Experts of a small language model.
Size: 11 layers, width 640, vocabulary 22283.
Experts: 20 experts in each of 9 layers, 1 pick a token, a softmax router.
Below are experts of layer 3 (counted from 0) of a mixture-of-experts language model. Rows are named router (the router's row for the expert), down (a neuron's output weights, with its number) and show model dimensions 256-319. Each number is 128 + 32 x the weight over its row's rms, rounded and kept within 0 to 255. Numbers have three digits each.
After each expert's rows: a language model's description of what the expert responds to. This comes from a sample of Wikipedia text that the model never trained on.

# expert 6
router:098088178140087142089085105135164059151131142154147093111166043164120086136059099101160058071125120071095130114138073047112079107150118140137164147155150145127130085183129164163091078127126167
down0:122128108138125119102156091169185149118191035099154132079124097118122097090145158121122139081089167169096142155100119102128098162121105112146107144130088150103072161086122091086140101129199083
The word of after nouns like Bishop or village, colons after Genus or Species, and vowel endings of Latin, Spanish or Indian names such as -idae, -ana, -o.

# expert 16
router:139147127142133049141126172139173095135151140110161109131121075172101151199120091140151100087155155117124133074132075106157091086115132084162178167097185172124121078164165086160150101080113169
down0:129122098121107098166147168123065125124139140131160067103135137139167141135140114138132119175155177107114120116032159150161059136065116088135118225107139122116176122115129100117120175118111096
Closing quotation marks, dashes in ranges, table header pipes, and adjectives like Catholic, Soviet, Irish, Philippine, plus Binomial in taxoboxes.

# expert 10
router:120089104152091143142117112103136109132107180161190070134165093158084143142100148117154094138119166120062115083144111102113110132111100155115195167105190189129088122193113134135102106105127081
down0:133212170160127156066087105072146142099128186233132114135109123135119161154192164124140104135181112134158132128173144069150170100103117145131107083171152214100116165121156153150130133114141132
Middle and final pieces of Slavic, Romanian, Hungarian and other non-English names and places, such as č, ž, ić, ová, ș.

# expert 5
router:102131135172126097111110124162161157165115144202151118119110064159065060133079139158184131136148150120131149115154119076141161087153120131125162103127141131176091102159147123179118086050151163
down7:138146111250074086113117145162166104134181054128156118161119136133104105089133163124127100074076152121102078136146109150083143080110109137134134176115144139124205178084158177106049114119136138
Blank space cells and short codes in pipe tables, mostly election results, sports squads and stats, e.g. Turnout, MF, DF, JPL.

# expert 2
router:133108167153106068189115134135154084146087156141159096124163084141099103177094049112152110127169140110077176148114144152086090106122132123148144152122135140141118112139147126125095076111150130
down0:130064172073139124121113087103153092130170079134086144126141082101141129123200106171114159144094179142134127174102114129093098150158149107134143139119063078119098140167115076137126140160092172
First word piece of a word, usually a Latin-derived prefix like rec, pre, un, cons, res, often after quotes or parentheses.

# expert 18
router:174110092175125107151111147142158081121083177139163137093117112189084101124090088088149107128165130096115157097151098097084114112105112107109138169112132096138140183170151084117139084102134129
down0:118159161095165149156116093128147117112133115076112125132128161070207150099138102170093104091117161105108148110124129120119180132138125109153170101092054130077127151141214172127112161112091082
Commas, the word and, and connectives like but, including, while and However that close one clause or list item before the next.

# expert 19
router:158127118213110105135121163073118110189101194174106096110098106148133111110098114154126113145144154072107152130158097108129129105134130108151134117059172190162109168145131086150103123081127131
down7:105139081174157110145115145099178081139085091123118135149115089072135088108094125114138099156113108101104089155144153093147114131102117167137115134118148178135132135189105127177177134133082096
General nouns after an article or adjective, often time and unit words, e.g. year, season, day, city, school, film, episode.

# expert 9
router:133191122181100108166114102151128091152134144131142095130118141167092103170109111136185141105136124091120155134125167130130077135132091138136144191088144137127125088139137134161113125102137132
down7:137111123114144126158136139133119169098134152129156189098108120152107173096121151181130160145111104147141127124128082111136072141094103099125110185155182190078185048191104121168124169109076107
Standalone numerals, mostly in pipe-delimited sports, election or schedule tables and coordinates, e.g. 1, 7, 84, 16.

# expert 17
router:183140114181123077118087147173143114189088171141103113098136083161099090132074125129136089169219198081122168119107079091061084083156113126170155130107120097154099085164146078108153113133187145
down0:112185190053142139072124139124145129099146121137149114194157146163052182172108224124154204170169107123158163103145165147170112094128071176091110140098097104127145145145135164126152140049126121
Place names and name pieces, mostly US states and towns, e.g. Washington, Ohio, Portland, -ville, -ford, and County after them.

# expert 0
router:118108090134113142148130194205096103178125137148168095094141116144071117168111088178127122160163136105082127140172170117055063108137097108090114130133141167142106138199162109120157125111161162
down7:131085099168109082145094155076090132140156122119074113121122066093094140096117108152097082167163181102084112100140151160146118125056090135119108159131087119144131132130148116105121171137122123
Pipe separators between number cells in statistics tables, such as sports records, vote counts and percentages, plus semicolons and closing brackets.

# expert 11
router:150121157147109107185149136125174080167094133198147107070193143175116063163110107141200107123134141106133166147102099098089125082120116129134158147114166138162097132202123077102125111071169171
down0:168166125126131152086112148113122094130090180159119140137110137142089100179135127143093129136111104119161144153122141126076183157102171145149179108165116131150060149131150080074150114142134111
Suffixes and nouns of institutions, law, government and abstract concepts, e.g. -ation, -ism, -ings, Council, Act, research, rights.

# expert 4
router:114136110185130143161118140141144090138125119166175090119121118153120093171086128133166119078188120106056136095142093112078089102096125116142166154084152141128149115122120105122133130129112192
down0:060167106170107115159138128120143118104146136102132169139197132147148181094112130081101159110171122179149133175050093103152135139091149148148175153078137122150077116167112150111060143173116104
Coordinate byte-order marks, bullets and See in infoboxes, plus pieces of chemistry, medicine and technical words such as water, subst, Density, ethyl.

# expert 1
router:144122162127095102141096115091101073183113168132140094120119085119079122136121074138221084117100126135177118107079106129104142096126091179115190160121135184163082135199121073095146079064166121
down7:141143167139142129120137089099117146122153149107117088149118120110069166052149094082107106111158111134140111137111134132149159139068127150139098175143117114150108123174083121183101114168153156
Tokens inside award, album and media listings, such as "the" in "of the Year", table pipes, and names like Billboard, BBC, Marvel.

# expert 15
router:137121142140140103117153100118135127157105151160153137102157101133106112168106147120159131140145151134122171136127080122081138114115143118189118163130184123156164074161160103103106137164177123
down0:143115143113177167128059116138082136150100172137132095137084160157148149111192118112108110122096092133108133178131159107088107084123084109129116129136115112127169109154148136095061157165067171
Prepositions and connectives after a verb or clause in narrative biography and sports text, e.g. over, with, under, during, against, after.

# expert 8
router:117130167132078145163078129128134097146105112139162080116150093160099122126105092162114078058125210096106142130151076119088084122151117115154115127078147130099054076215142101120107140115149135
down7:091129121144135111093083130157124152143141072178098113106129166040096157173096144166155094167172166139186110082164140169069105101145181134102065101102100087140104176122135094148114105111169098
Pipes, dashes and semicolons following person or team names in sports and filmography tables, and three-letter country codes like GBR, FRA, AUS.

# expert 7
router:120124169151083134156075134119125115129139099134152097146162093144151119196108136127161093088117165085131170122142114113127096128163106109175179157067147136162134134190132106154130119149122126
down7:138141129178085127097105169119143170110108172158119085114152119154106131131129107141160124132070132124094177115152167143131092097135113134097193119120170175097080104102090146127154107137126143
Articles, possessives and quantifiers before a noun in biographies and plot summaries, e.g. a, the, his, her, some, other, young.

# expert 12
router:128120132162059097088064110119147151170089137194163097099160092179071118186086113169121079096147155101066161114126069081115137127124114133114150148078172139116116174164136077108106091051173141
down0:153094156131058084162117119037113109172222127106116103151144149134151119162146122137113097097099143140162150133158124126082097165120145147126116120091142136101124105148074186142139110164111167
Verbs right after a sentence subject, mostly was, is, were, has, became, plus adverbs like also, then, formerly.